Experts of a small language model: a variant of SOAP for the experts.
Below are experts of layer 5 (counted from 0) of a mixture-of-experts language model. Rows are named router (the router's row for the expert), down (a neuron's output weights, with its number) and show model dimensions 0-63. Each number is 500 + 25 x the weight over its row's rms, rounded and kept within 0 to 999. Numbers have three digits each.
Before each expert's rows: a language model's description of what the expert responds to. This comes from a sample of Wikipedia text that the model never trained on.

# expert 1
It responds to: Table and list separators
router:526557497520567522485523498488515468493509533486527502487465504545485493471493493518509492496489484495519485501501514473490458493511508543505483503550476435478451523523499492524499499501491523
down0:510517473519482528519558513481513469473553500497472508513529562552534549458480511512487557488559466507519525507528496469489457503477487527487498502506526516464494513524488523514526554503492496
down1:503479536529508505509532518475509511514432537540513522500473532500480486497543513430533474512484509497477500474532461458490521502519490502568482494536524495490482500547553519486459511447509514
down2:514530471492477485493495519500532496499449508487448478545479489509499483473529461520523494534492481502490469474516484481516542499526535501499504530506454474530491504476520519478504494528502486
down3:485453507491464438519528497453509483498506470525474454522489483487498507507508531501507461499559498506480486458483531473527488541535488504515546482469497466499478499494523477469481529496497474
down4:489490500546518516460499521534500473491498495472475517491521522535520453516506488481472502526446481571500514472506489482478525420503538497465512491558487528504533465457511546454490515501497462
down5:537470515500521473532510497485502524485526525541516560515486524504507507496551484521493495500491515487511512476495479428473496499514499525510425493518511500497555537526501526473508486485502466
down6:496513481490486482489501492491483513505461511503518497490486514469477484537499480528455510480528551491497519526520520524466468405474526469495540473473499502495523521507499475469492506487507537
down7:512488539474517491516499541475538500521500504495482447469514462543485490505510498524496527511498478479511480488489448536506554490495503485483494510516521530515464508487520475514518507501486484
down8:497459527558493497494480438506515480489538471516498476526490540497494490518467455529539496466470509549486468481495503503479494487477505479559500486502502527471498501538512523506516483474466561
down9:498502498475492555513519474482506586495477513515481506514493515477500483502547524501477508514538498478492489507522506488488527457489498496466504525456525506482488500514507516503510523522527496
down10:501475510543465486512482527518476523494484527516556452495476492529471527478539483520548533531482515542529478487456501521486490519455486491452506518515510508521468515546455497472503544519474497
down11:492507484469501533477530520459456511456478514483485498494471479500511548460536492488499458499475493471473517526455533514503496517464544512523518497455492475528532465505508554515475505484473479
down12:497526511483473506486505492487523456480507518550513495512523511456519452492516488535472498474491506460518513494506484509499548487490536491486479467475460471512482501471485478488514516515506551
down13:466473557494508471512507481521506515519492462480503518498488443489506507488480489499553503554517530522508477479497529501524515488532512499458505495477496516520523481502476524523490531526496546
down14:518522479488506522507497560532532488484482510489486519525496481518490537552514474498511494489483547498448476488510503475470493481497492481491487520486512487526510505483490542532549489512531506
down15:549477482456516497511528504469483503485497463524508491488552520488506501495512477515448505524525537471517538543495519467517447520457508519497463504518475459469504493485547470503493454462494478
down16:507497478499556482496520507472507514511469520463493488512495524491486539529522509490467540427505472497497472473481494482458451500489464508478460454524487509466493511524525523552496463486465494
down17:561511487498525477501517487499541527450467449461473469506527471494540505526489496489501522461515476502519543453505516509491508477518538513493485523492489559507499496556458497470507499506468503
down18:511535494488519507491453462512516445500533460482537482536490539492520489500490473457532528498489502472459508578500510497495482477454502514518460435468490543443494467495478506544464475487503477
down19:476539524514505518506506495488500467499451538506507530516512462493486533512505500437471482503504506466495474479479491525497485492506481507540487554475502519507509533481509494510521496490506496
down20:500466499507445481496525496485513522513490537498489479498482471532525512516484484469503507482502499502522507474486496462494526518530498479475463469556480525477467483474515495519532507483480492
down21:498511506492490487503501495438508503505516461505472515494484532501535469485507494531517526467477470494512500517486493521485482486478484486485557490535487478490470496497508459477510475511489515
down22:483500473459478487548530513495482503491512482466491458538516469535504439506497448531534517495539497489472481489515510470469489522535434496507513523513495516509488544463493479508475518462522544
down23:519509503536485520481511508474507463512514548533499513533474490529455548506525504496457492487470480465515505514471504513441489523486464500482468506518507486481512460484512548491498457494500519
down24:507491487493492513488545467527499542501473516453518479513525486464497508548487502551537523516531522492473488553516522528497494516495529524521479469491510509519479512490533466437476498503510506
down25:507512501512446476465491470504498469501490472514504501461467449442510505532498475524504506512527455462545454441481536488465458492499532473521518478479495489481469497482494552513469478552509522
down26:537501464502493556482490522482531486529500505465517492479517497509451569539491459520513516501526533527486495501510457466519423511512495464518455503552476525534504498521485500556519529528472565
down27:511526495436468510495502522499518523472525482503474498526530489511565466535493552527487479511511457504492491479527548514484521537480527518516533462495497531537476495489510508505489550490483503
down28:530480490480489499525469543505492482462492468493524520512511502499539482462505478491484490482558501514468514498467510475474504485508470485509461456484525559516555537510506467501411500511479527
down29:492518499500473450497502497479461498533509485499487497508556500522465516501486534538460489520525494482493503532532475512496511523566483461479502536543562487504529469504505479498508487463496490
down30:529525482549521516529491505484506492466512465500483453527529519530457520504488529519498506502532501460477509524493513500483528480474512546499520525515476537504490518506489446506525492539493452
down31:508497452517490521498466481451504500516512507496523515471542495524473473508528487503491518533483510511462528494534530490487482492508507511522525453518494518477506473495501532534505477479503515
down32:524501499513550475494498518509470479508499512479479504484497515506490512487469519515533505519521460487529474528495519447480471483514486468571438517478522505458506462503464501523481541531485535
down33:486503511455479536487477483503513510465496481492519520507483488486534460522519498494502491519506485500472471519504535491511530553517478524493501531515512478478487500519540497537512528537472518
down34:533535495552506486541495490500513466505475518505498495486523488493548492497494538463495490480526493541492485465540506528505489503432495519517481487501520516481510502512520464495492479500481445
down35:470508504515478501495513507499512499511479547503519518477499537471479507479501493529471492522469516475508507481509520503448489480485497506513527500572500447473438533464503517518514505478500486
down36:518522499487496486472441481513502478487505528468495508517493443477495489484502541493518465487508542508495519499544521517519451472487491513510492525524488489504504490529480473497507505496451538
down37:489501470482473456489569501478496523525521496518483520482491470494507501506582480483494490530526541506538461539515494503482538503540539521500479518557448509533503468500487504488475511513517492
down38:498507534506496490501499493488528501500474517472520478495525491466487495503494475506474434455478573490487537489483521520520491483507526475480501454520511525501455533482525533488509509521511482
down39:546465479506488500513526490475523481441479465468496539499501534481481532469496495473507494505555508526516508506522529487493481502501509521491511542480508535499474491509464485514493515520507461
down40:552523477482513504463495484518414537550515531511513464499538487490531513494500492513514506487499533552476475519492497535518462497531468484445539493510517532524515485524485484500475491436462512
down41:544517567503491450509492482529513508489516521466534507513485535459505515537523512514439517487460522529491475513554491515471547517500544494476511500488494513475497496475455495494504498499507497
down42:480477503494538506501504536473530499491518509474494493506485475522472505468479500464477484527506506536489473487478487492542512492530461551528470465489488506529416508484515467492502487473488468
down43:482495515502503468454487480477527476482471486523469514488472490505543496493505495535495516504506497473508487500474499451493450524474541515550507509472489556519508506465445504490499515520517505
down44:525548453518502495497499476491482477532507557491492506478483509484554481481479478519520522512488499470462459492454493560528505517475506520503513505471491517501500492494481515526520496495493529
down45:495478466497513529455516459496441487482513513537453492465468497480480513506500535536496530499497497457491489525518517477504487471490510513570502499523498501459494496519515509482490480473485506
down46:488464502523506493480474481488487496497492468490505503504505518464467509523494509457512527486485517512510500488440515463507496512509478529488487505546521484454521467521480467532490501506528466
down47:507469486501496499500471436499443475507530516539476501523511524501515516484500525479508486486539539456486471507521494493525454514511484509442460475535510535514538474481507510510476478510472511
down48:487481472464474458527527523531526474470458518473542498535494491534523473506517510516492511514480487484528505552475538503509499498496493523511449537474493497519500485476484519549512485546490468
down49:502504550494498538501486519503486499466484498499488493470485514537504505491495494481455497507444459515489525442518520496488487502494443495462486456494511469534500506537497495514495464526444471
down50:475466495496503524480481464474499538529477486505467492495522501526510504483510462491498515499500491515483520505536498501472498496533476513490520504469509544473498493475473496501527487486521505
down51:481504525505515500507471520511481491473489532506511482535496472479503479486525506519505512517507468506485484487496500470491516497529480488500485456521501430488510495508507515488501510509485557
down52:464492504503466511501527482464506501511528552512491497544524528527499515494491513521558509516471497483487501476500465498508541527466482509516459511475538519556496503480498543510505453513530486
down53:492504513508471499510492500523484451531460521512502561551478526494461518503535463509524493491437459483500495447472514510455488505501512515525502476521538537540475497508493518549468492502515543
down54:505491509498502462555502513509492493495489525492463463482493527499494509466526543500503512438505506507455467535533527503507525479492505490519498494519519485514483422454472531483469494515480518
down55:504472535558507487510458530513540497514523478490547488484479511555471542562482473500482504476503499511476541495512473493507465489539449511471538543529499483531503473504489475503515494505502506
down56:531486516507513466519530479529532474503479530466506496459494484514488517467504536490503482539529438492566479526486497474511502487496527482503469494518503553488461503502495503528483486530488529
down57:479515520486451453518524495474469515480485522506483493506483510439542474513453507508486518482493453449529526502505505529527534554485484453505578494449522507485519488502525488483484537549485499
down58:505505546506511458509571481517490500521493480512509422493499467485465538491486482511494507501540492501507517526506473452506522498509494509482477461485507487511456485555543512491476501476446469
down59:523520468449495504488496510541490503465477494548509522480512455512536506537501533439491458487501511497586469479497463500522472521490518483535479438524499513488478483501503501509474528485472519
down60:507471528456499520514504555511467509477493489531464530499516480500486467525474504470535511479495545493513507465500545501491458500488482465511483522511462493413532540515489508483514517491515500
down61:485573434463511496485525477537483476470509482532506510521502466466479516538513493491530444530456517544519502517530529518495493510503559503527505538538502467457491478489509543455491499515475508
down62:451475529472539436497494499521464527505508466518512523519515513480498499445496542497511559484501456512504479499468500502483538497509488488460542519516507451511494523449482479450500516487503504
down63:509519522475536504503511522501503476468502528492478559510470527494453458536474521526516524536542503471473479486503488572505518553472475424482482494447495520504550480494489487481513559496518482
down64:491520499510500498556463532539494497471503478513544459506566510529516502481497492526490479492533522482500520532498506509492542513493516528486527516515441507501523488500494499504561485480510495
down65:493489506522494499512519472511485469535525486493561521497499491498547526477504493515461494533466512483526515535464498485521501512551503485502464512507481506515479479529535483466455479502477514
down66:514480491459500521469482522525518525562477499528485500480499502556460494530500530485497579486508533525473506527506517502492540478510492497510461535434522511490519490490477497508498462549517486

# expert 39
It responds to: Line breaks and list markup
router:488503496486476503512506482548489511496524500520483527460481524502496523440490473519508507491469467484515470518503508461503441480561495507490504534566494490444476517501495516507493491469509498
down0:523467500500489495467501510519501478479502470469492504517473504517482462465486459497502520485496466514485513525467550534498533502510511467503438480514459513489517504482474512534522485498519491
down1:494524540501536482481484476533521537488503510438532498491506519482489501447526487481482553522505471530475493500442489554511491513464473517560540470489508492518486465500496531534468508461485568
down2:526515479488466478466483555491487513483493504510481465516560494501509492479477501508455497508564569492541508504536488492526520520484489510547498508489509546485525462493526518523518497503495495
down3:495512496531514477487486491472466474498486502508509509529480571529546502496502512515493492471494489505503514507464480504510566495513498477444543527491505470495496513488510525511501489488522493
down4:455463463501514498533490502497496480534527508501475511513473517493528500565540449525515514538542476467493470503545470488493526536515506517554500501472495488518488519470531548528478482495527475
down5:483507509478499489499480507547510525513523507483533525463482548412523472503499492479491462451486507518505494552478540491491501509554521564520518488535490493485507516474570524467509490511493518
down6:521511508487468504480467485506471527508513509531526521520481523468507513495516516506487495480488483508534440517528479540497451495511502501500515526482485479468500520512490489546537512523512503
down7:531495482497505518547492513462485490469481524491483508484462502534515521533484505483501508442571545488504499481475503509515518475501518517450490454517499503479486493471520475527503443511463525
down8:502502461495493478455552525475517550422515521490545521479482502485454472467474521486458490488480491480478505478487512488485511494488528498454529529507471489494463510494508467505477493457467515
down9:506488515508514541548516489505497536463504496445499479559518528519474544484477483542478553511498499525472538528556484475472499492496472496502494502435521481526515520528486508522482508497492485
down10:558472468525455510507519486480538491499473523522537512514516524514477503544453521506470466513481488498513525521521505470516501461508441498506504508471466552509521474507488479516459474501453501
down11:526537478525499528487504503512533503441518452467516531480510516495512517516477436500538485512473497484524520502549527495465501524444514518528485515489474483503456526488507481485487518477504496
down12:452509490522506505519509517535500509507471525476506490415534509535509536514515550512508489560548485537500517490521498519519461540556519505438509473530500524508485510493464500580512520529468456
down13:453518502534533471500481485528464506498514466493525510500510470465557492501506535488553505468481556496490500506501508467492512465480522519523487475498454498463500499501528480541443519488476485
down14:500524487542527506522475483507507512481505519517472518497558515470483557513494491512518511537514499491511530501543505466428458500530488495479450459478501572489505498506491481479460495516493517
down15:484539525443515517491490514500527500500471516511487450510550489519457545498490499502496487482497479507504521505516511466515528512531522496493447487497474506517520507474508521469483513479505465
down16:479474499497492467472472481514504489481514497476489487511479538493514484503517525542492454462530523492539453539515484477497483510509487465530454440513498515470467499495510488479510523495458498
down17:477455498439512486524520495507481471485551516478516511532516540470517575487543511500515527495504477506522541485480497484464494513498550486495489514525497516503502511502451518502454521508470535
down18:535489491486478482486471473499484523502491469507466461481470462459523528493444549489512516525530531515489523518500491500491501474492446552544483497553442490502484498501516527558512524476462499
down19:532507480502467497493472484487498436484533439516472494480501476482527508516505502500503513502504493474484544456475534499518446510492521477483522491479487485460464494499453508493512438509479555
down20:537543483521500525504472495504453495476511523463526477503506508480504527467521486573483502479518535523495478496483540495487574482478464477520477515464504519485514514496495492526466518471500470
down21:498499499513494520525491511483501493479524487465518512515506498476498482478543511539512467515519457493482462526506465484511518522499510439502515507501525525494484489499510512469493494461506466
down22:515473500492513519491507548516465540526506508484501484458503463524499476490440496480473498471576462471528537528514484493532503503505483494506500504459508492490504516497465513536520487489477482
down23:514504511491507466487500471502508490482554479525467494516512473474550571467502508513436508500478500499481494498512549474519488478486489505479501495485498507447499511472457478525525488471475516
down24:498536501457506500504486521476474490502502505553541549493448501509534516519479485490494567473488470458521484464483529522506459480511508471515501495500515517511492499494515495463479519516494483
down25:498465464513503518538514532495474502517471497449500487483497482495460523454504441458481468504492458499524533475551502482459540527521546492424480550522513502496494512505497500469488515535501478
down26:520499505497529542497516461494506487521513465505518554537495529497471513498534505464482527455497503511490507492442483493521517534559496459523515481502525488556541510513536545515508536525499464
down27:480502498471473506515515498504485503520507520491473513528542446508472474510467462495515505520521490478519505473462505497540457497533522477472469498486506476496486546536526534518535484508511463
down28:514461513490485522514526474557502509501509500489487483502470558497507531489485449487526451494509533510525483477494497517493492493511496506473534516521501500500541526495493493481503504447478513
down29:535503507508529467514545508520482432487506515488461496493518555473504475460508488484457477485501483452508512481496535500489522500484482475480561492556473537491477509515568483489483490492491501
down30:509524448517467492523492512487513513504493534485476475473506482550478517495510474474504491535497479467495492471511489494483489503505493550526519528492492532530499457465497520505523470535502532
down31:521470456492491517463465498501523551521499532469512514520484497462522470527504514434465516492524504480505505533505544532463505503507440495496449513500465511483476476495486485511446488488465515
down32:473474560497538521467479486490472505471461534529524441477472525496513524472482484476525502515518479505494495512471538472447489491531549488501497534487547510506489528525508517478477508497452494
down33:483507505489497493521452547519505498566525494480478501471474483530504508515493514496504561502493526491480493485537531452498500531517504497463505490486519510502496485473517494482495455503532494
down34:515543466535510494536501457501484511476534519489527486495479476495504513551528482479496527488503500526481520454514483500528532508445471487497500481489497497501525492544466473564502543508499525
down35:525532491517478509486497513512489465477497477512521516558513526497494510522492514479529494471513537459485500502531545514498500507508505546468501520501490495518489525507481510514497500488496450
down36:436477526470495451480541548486469538518504481513512485517487464531514506484474490481476525509494457474480529522500517534497488506509496523467529452516477504517491557473513505501505483483512514
down37:503495497494531510538502511519514512503505504500463488503477515560516467534512482479475486456502505490487500470514466503505483478481468516519483485506519522550513520479482531511549531507509486
down38:513475528513507469521480492504491483505535485499491510439541490503494452446482523516508466503464485484481459470512508500514466500473519544554505520478480517502484500486484504456511448550491460
down39:474485462514483497486550476529502474515524547513480529508474471534557492521504456516481505478493553501526458506476497482506469471494512508506534531483467488592468449481504501511509528462463529
down40:486484511487495513481498530481528507512464514545519470445501483475523478483527525507461495484491538514508507566518470494499472489528509522522521484493504492453471501484504485513491502547500495
down41:501502474462496566536530503500483495513492495504531519507510506516469498522514492494489504468484496530516522469508553514490462520507499473494549476492494447460513524510475479512501518464482569
down42:504502518514504473499494485487494504553472439538559500459456513500476472521495526477514445495502455484520543521535516512507515514518448478495456511540465486452495481537492488516526498518514500
down43:502555467477497459454514492503484474485482512482520480505529480494542485491509502479497462497508513527513469501482531511508496522491522480483527478514495464483501453508495502499482505464464525
down44:530464526482527520510483474487502485539522529503489479487552502499512489538522503477506525535511498532513498497520528537501553452483522542519504530558493503482469519512510561504464530503501519
down45:506481488475495488498509496465478503470489470522496472513456495493504532506525510502463524496461488528495470467538513507534483508492490517475509491485506526513502506467503499477488518495457539
down46:540507502494520488510457511537514507546468494481485492509526477467479492488487470533501542488461444536520501465507490531494474439519480479509494526497520493502528457493493485457528488519509491
down47:492519519518485519485480467515500473517509491524501502502438544485446494482442519480533485518485475498520504507512505506508498473494511521485517483478505493512509462498491521499464445510520520
down48:530448462494498469532504508472587483518477503506490510501495534553517523489493432537556507519486497522489461505468500498502506523477532479509532514475535437483497464502479455462484479489508457
down49:507483515490519490491528480500483491524478468544510477495500502504544477487470503527545549494462484507490512500493528519509541536503472475495494531501515505549442470501492497465519531516484479
down50:498505501520472468533505467507515497511465533459500521456511514469503498512496520530523477504500510437481515531511479481519564513504505477512519548542510494478548511497513513476535519491488479
down51:509494486555498508506528492522549443485497518547434471484480500531531502505513483507497546520480506486506513535525504505528463508483552516548485538471466476493509520491522478532506454494512523
down52:498520524506465496518502477516521529492491478480512522496529560472510524500487465496466474499510513473480508532475479485507505525497522510459525523469459516472533467475510546490493461477500551
down53:467466513507488492480491532449513487516551481548507493506534507466464478529510516501502526492517499505516517515525536496489515481506469517495473462503508484499476478494525467476446455524487472
down54:529489520476469494492503471461494537476501499458481437497493459522524477486476494488491534512515504527479493495523504466499517453484515443518539493510549489511544519498488511483508490527445535
down55:487540507503503519500510555511488465498545501539580491490511530519516542534492503462471459546514543483473499515521526519475524498544508528454516503457517508498466492525514497469523472522527517
down56:459457495506502510502499496482505450503519513496503484508436494488530504499491505507478463478485480508502519536464449516486504514492504498492472510488494531544520462497517510516470500506479528
down57:505554500516497523532498510504510516503517462526517509510493460521491536489505515550520487495514487557515500531491520480483491482516499520485495525522502531497468500509487553472522504501497490
down58:459487475507498507483504475495554473544505449462541533459532532450487470494542542486513527493503529508488517477469482482523474465504456522487497496517503515513496499501521491487488516489508451
down59:508534470472503484479468526484489549489484494455441450486513498503464472455530530501486487491475491512473484527500518505525514489516504499527479476461458509512488546466525530463479479525499510
down60:469562481523529499498515516503546557449487523499506494532480496517537492510513498493540509512489462537499502473502525537506498522483514490470487520494526487496498514470488516469524509501528471
down61:496507486477504484514491514490505480506479513548475503459500456507539470484531477464490519484496486514513552477479465540495495530504498536503503546501444521527516532508505514499469504474490498
down62:507543493468499498513503495476486486498503509548442502554491514536497520497502488526494531507538482528509471490498516495508498507522499526502504504435518454506500475500448468436518481499435523
down63:475460532528473522530501488496525485498525518513540467518479482445513498482461463490494501536475511460485475508485536556516506512542513536499497510525480478455536479479518467538493500504513530
down64:476488517501480552501497479478498518526532505499504504543523499469517481484527501532515520540467481467536503519519499539481544471457494474491504518517530506542508517504486458473492503553469467
down65:521492479560516429481523452495503510507487489469502492577495501499473482516533479524488545483525496479501528469510516530481475462496500519534545512459518503501515491530489488502500488529459531
down66:525489505527467500495496526536502527495542526510483502500496512519562479507543488483477502473520488534502521483469454486506515517530480488496506514497489517502528528530486495458494492503517468

# expert 17
It responds to: Digits in numbers
router:530494502551492487488463513521506480497497481487522480488504484505506511485499467529488473507544469505483520486513522497514438491519502528499466474559554478476461503475504497514472530474494499
down0:516509527496493493478493518465538491548509499477580506504464534525508503520518495504477498556495490491531522491490499558487500437505543510490468524517457474457504490505512500464480463496471492
down1:527552493496433451524475496573514536516502534551547519483524513477511486516523510572488526540521524467499499500498540480536507523512499522531494529454493467495504505541512528496453507520482521
down2:528518528549517466488535504531512491495468474468510513486541512530552533486524506501499487549534502475510474496497498504514467509497502502473500481495568461526479463479466492485509503480506464
down3:471482486504480499511497511505508515512532485481517503511469523574525502503497473478497478461522483476512531455552480490520510487565525512469504512529468515505490488461533514454469506489498521
down4:486501502494424543477475506491504502494494525523503468537464470459505500520518472506521530519489509468537511483535514500513508492485492515568446540488488499514540556497541500500486519510500518
down5:488519477505495516512466494539499511462452506532500505535499587503503514477470504478493542480503499486487487478487503521473493464497508505451500500529489488481461527504505489501462513458490489
down6:540464500454496485535520471463530475532505486510466507531513556489480481509503452540453451562490476480535544490533513517454487485498548529507498537479478521471494529498474534537515489483463502
down7:532460502472521523514485475456479506442503493504493507509512504491510531491471518503509516526559501543558506515509470464501473556462505474489468513486474497516505463456496529484488513500504501
down8:478493502527488523495525544473480494548517495479522478497532469515510464503495458477526507509504482513505510528527453479520495470497507524463498465482551477497532514482490534509482467527500478
down9:482530446536493483488538496470501497538473500506519507509502502495471494507466465472482527488482537502505503526456496491464497488473489455517486541497499570468525498452485490508550492506524477
down10:542517512463481460488505490498499478499530512489476474519506540527469484504532501540519537496500460494512513489506464564495461498497446518517504497507519472468506466552506514497532472491475523
down11:472473472496479494467502544503461483492525495552488517495501461489507498518535525530466549518529489489468488501521503476490464504489466496476521492503583495539490506477503488523498539449523528
down12:539523505505495522505473492484501462458541493534498512512500520500531521500501489541483490513456459486491505456511491529501547526487485489467528503497504434507495491512487549531516547499504454
down13:474531476487472476519544536522529532488500483500491493493504511503475492559532484520518466499528513493505509507476476543476466517483510510484457471504489472502561513491494485459506510504512476
down14:530508495507487478495494502499439539480472531515528536488474529510523533527500518483526552512540487452521475483505514511504501504504494500475523490528477509512532525504542501533518496510507549
down15:497495504486521535522512559536491455512471515470496506506495490481501598492510511500507496498501468528488470493482499505460486507513474466499497594551497497486472508516546472548486511543508494
down16:537519467451481525522501511506475520525510515472525483472478465481494519491510502465512517471479487493510537471475473510502456528523518485503471478522501502534519532465490542513495488476497478
down17:532509529494520516547438531490492467499480471447509497534503498504543482546480495510513484493509525491472536526536515514500501507486465514461499487537535521480486474476533478508479479441495491
down18:499525499544483513474515524496471532464504478515514556516505482430522461517495533490490517516505528509499535510481491494466505487488538459506499479486509488484507481534505506559504529526486478
down19:509508437518495484451536516459486517497476538498486561521484496491493529491560462486472490494510489518474495545456508521494521494548554491491524496534530513489529536485464479494514455524528504
down20:490500510515514510500474544523498490463491516492513510544440494513527493523474479490495494462502489481468557469488510523541492479443514518476488502494508530484516478482499549533453485476525560
down21:493474492484516512486504511497481559479495495495528480522510568469526483480473508512486547513535485496497476512530515508470518508520474472518520445462550496535460509549484471539484503497480488
down22:517497515512501509450521499507491512467501459468483515484526479476525489502519500523486479478517490508492464513476547500499485469533520527507499507545511504482506515495491492507481509493480526
down23:504489500524480454535493521492482476472494556495452484495534467529527474444511511487482513514538498483524538529478485487528490482524493462482498520500490537501516468531527506511495516506483553
down24:510474458501527516496478493512529529488538552514510505485491497529548505535467467518470481542504492509505503490457502497504456535543493508469497491488523535505500495516494492484536518478481512
down25:528506534533503510478466488509492474494500537465489508487474536501493512475510475478478481501518462528512492496497484540526463457508508510527500508550508477527498488480488501500469468450527503
down26:515495480509511448485513547511527470500512477448531494525566480497469511512519475493505472497516531508481508488511444542475480489499546480483461462543539475489431457502478483509523486510498534
down27:450477522481500506545487479517533459486524499483505524512524496501491504490501475447476510500488521517535499515504518553511461492497507467500492477502485513539447490497466487534493481491497490
down28:469485549500457488489468539514478540510481496484524498467557505533514488518471504425490469493494466499532544472527508517487493504467491524519515503494479528520501472474513546517513586540470462
down29:540479490501497472484487482488496510476511496478465486521483529506519519440458495479498489478481543478468494454462520550545518521496493432500500510489518481486492480419485514493526466528487481
down30:510482498541468538479532465504523538479499537526454500469515517519500483501519516455511519491489548475537513508490536514466512465486536519495488512518445518536488526469532492456502497478514507
down31:511483467498514497514481505508513503525532529524491505532486511549520488505537528489538503513512463494501490489517474486482507488531518546532495495543514586518464507501569495502490483523528523
down32:493500491510486483477486500497475502472480476480485467535502485471510502492518528523521521501565506490500488481531492498472505494488522476506467525517481457492539538467467500461487468553498516
down33:508461464503499537489524515532508489494500495493499489499494506488505487540534499436526553483494541515477499513493474505489498487521549495484501502529508500496536483537477500502506484513478522
down34:513470499482501492475518512500498502488486478501522473511476532455538502471482512505481494506531501532489518513473571488471543468500471517473516511466488524495478512487515501500469512506487484
down35:451505482485452517517507495511498459498470527488507481515505476440496495492511490499504492461515496500504515464512486499525563499512514493500508447525526540491491502543532506471483544501505487
down36:513521503509460515466499524468482499523466504494484477437443435472518480490492440518517482457469564485503499493515478520475526507496507462561488479521480495561478489516551515525490485556457535
down37:477518481474501493510539468496506464460522466518507534520482523517505475465472507496524504503508504492504479506531530499521528491498476519533480460504473494505481490499533511465490532511494522
down38:486514465539532495501485540457485497472519492511508509501493540505522513519531503492488515536498491465505541458490502496510513504517489485511543519560452478508502509504490487504508483520524467
down39:558489536488512506525478530480469502515504448483475507531463500533527455509479499483480556565501481536527492480534507499460495463514492522529556475516498537491496448499498518460494531508477526
down40:490493493504508519531550519497451522490539454519525492499542449519484567466486436456471506508501472508468528516536536505503460452537495498529515530505501477526458528481540520546475501441469533
down41:500526490508453481469483501506512505513519462454481435518516495492492499499493515512515544503486472533508477499460490537470468491499535515533503504478486506550503461486512513486512460495524529
down42:531478517497482541512499517513493480497504503495543481497515518464493464488510479504480497461501516534471528524526613470473512491510495517468553475521474490494493479506479539488539507446483464
down43:487531499471500495483527493502500495492498499491489502548462515525516531552486498525535468513516512515515547487483513478452504501498495515531490486534532478495494485497494475517500482512473493
down44:502494562493479491503536474543501529472521483541496537497495467502541472465521500500532526532440497474464511521500538479443490517535490508472463501497540493474478516439548463498501455482494435
down45:503495498475487513473446549510531501479466501474515480498482470541484539490488510493494487563489523505537519520534487441502500485509510525522490478493456531472508486473501546506521513519474533
down46:511537476462518469529592533488509511537503477455509503480515508510497503524501486487504518532548546500501483470464477488525477508500466507523473515477504498515463489491479484540486529531496507
down47:492439504509504519488481472534486523512525508508511495500519482506517518520511460526524440494505482453467436491489590467505517488463551492503488511517455482528516517466509513487490485530504489
down48:525533478452473475491482499509489490490508488515501458496508494531508498488479451496480494504532504531519541517527495488473482506505467504520457513488527511508516538496486486499490503549479462
down49:494547446513513513536468530512478469522460504471484542484524503496490466482510482496494502505492487478526502472467472462494468550458492535530493553491532468506461530480497526530495520498470517
down50:482496539492503500502515509497464488508504494512478493517483493487490540509512478525489436491482536524515512532514453492491473511487505558543498464496475530487485554551550449530479473530491478
down51:530519492505470517530499489562537522557453483525468511499482477466495511517520455486465477488465499514461489520496486500478494491513494507483452503540473507479477495459506478468522520519479520
down52:501534529466522482483532501452484536519547548526538514486508518474492474521495479482506487498497482492484479507502527456484518546506508486496473494460488473506520504501535491527549496494452499
down53:512515490500464499511522466482496481553516498555493461526497485437518502498547503502530526463473517467493502531484519507457497468488535526511536477489514462473556453516504499522437520501469491
down54:464511503499532559481454499520489481506530484534573491485526495492453504483453515494485500495529483530479495486503478471545481486537506498483500512546492488523466458520508503458506490466426506
down55:484520482470490480463507517466490486442499529515550521459557532508494505470492515520526509484522484523454504504486518470500520526516508517474515490544494548488479469523468510533502489483501501
down56:480515501538525517497502466478517496477550493497472483479516511499533470484505536518475509533528477472523571520532509475469529503521494508500493485485520467490472541488461494552498519509516455
down57:489509497475577474499513501494504523506496486454496499498519521487531532500507506513494481503540513504465478494506542548558510507505465488487502527481512501555495540533495511527534498445450530
down58:520536513504506499481528497477471501510477508505486483506446541531465490474517481516519472482500502498494547492506538519498507507533485477472559529459498473465485549496495459422479444493503529
down59:493499477467519469516506467489482467503490530514495447474502497495497495475490527474495499489520516516513458524500518481504523506507463471478478447461507484503544510505507551538493444514478480
down60:555497485536521515488486522493503509457478500463521484554577501555496515487498482523487526474500450482552510550523528483508498498475538533512480549490520544491485500480508494512502488487500486
down61:512511446501531510503517508527473577530481472520506513474491529467496530523537537489550529502511515496484464482458500508486519509551511499512451521522516458485470480484496503470503509485537497
down62:537537465500496473516516509473522536489508491482523504515485511492472512532495516558524475513491506505527516506516521505479529518498515479523518496474493503474517493494443525549496467508490471
down63:473509516484508509471504518521457493508461465531496530509480475520473465499419533484506531480517515491476503523481457498492484518499474527501536550510527519521514544451520485528502520501456506
down64:546486445531520548528464517513503484489529532482501525476529537524471556508499469510503480481508503492520508514491514467503501514494484531501490464483498494526513500475489481478477518504454495
down65:512527444473493513521429469511496512530500444492446484496475489493515513495477456454484513482529484505511498488474513498473477523482540517501498508494529466513461502549522504527471475489528472
down66:489502504513541507549480520486506495488509494474479542532465481503496532483529478455509482528514496510488506497538501531503506465476458538524476491514496529486518563518520453516510507529509500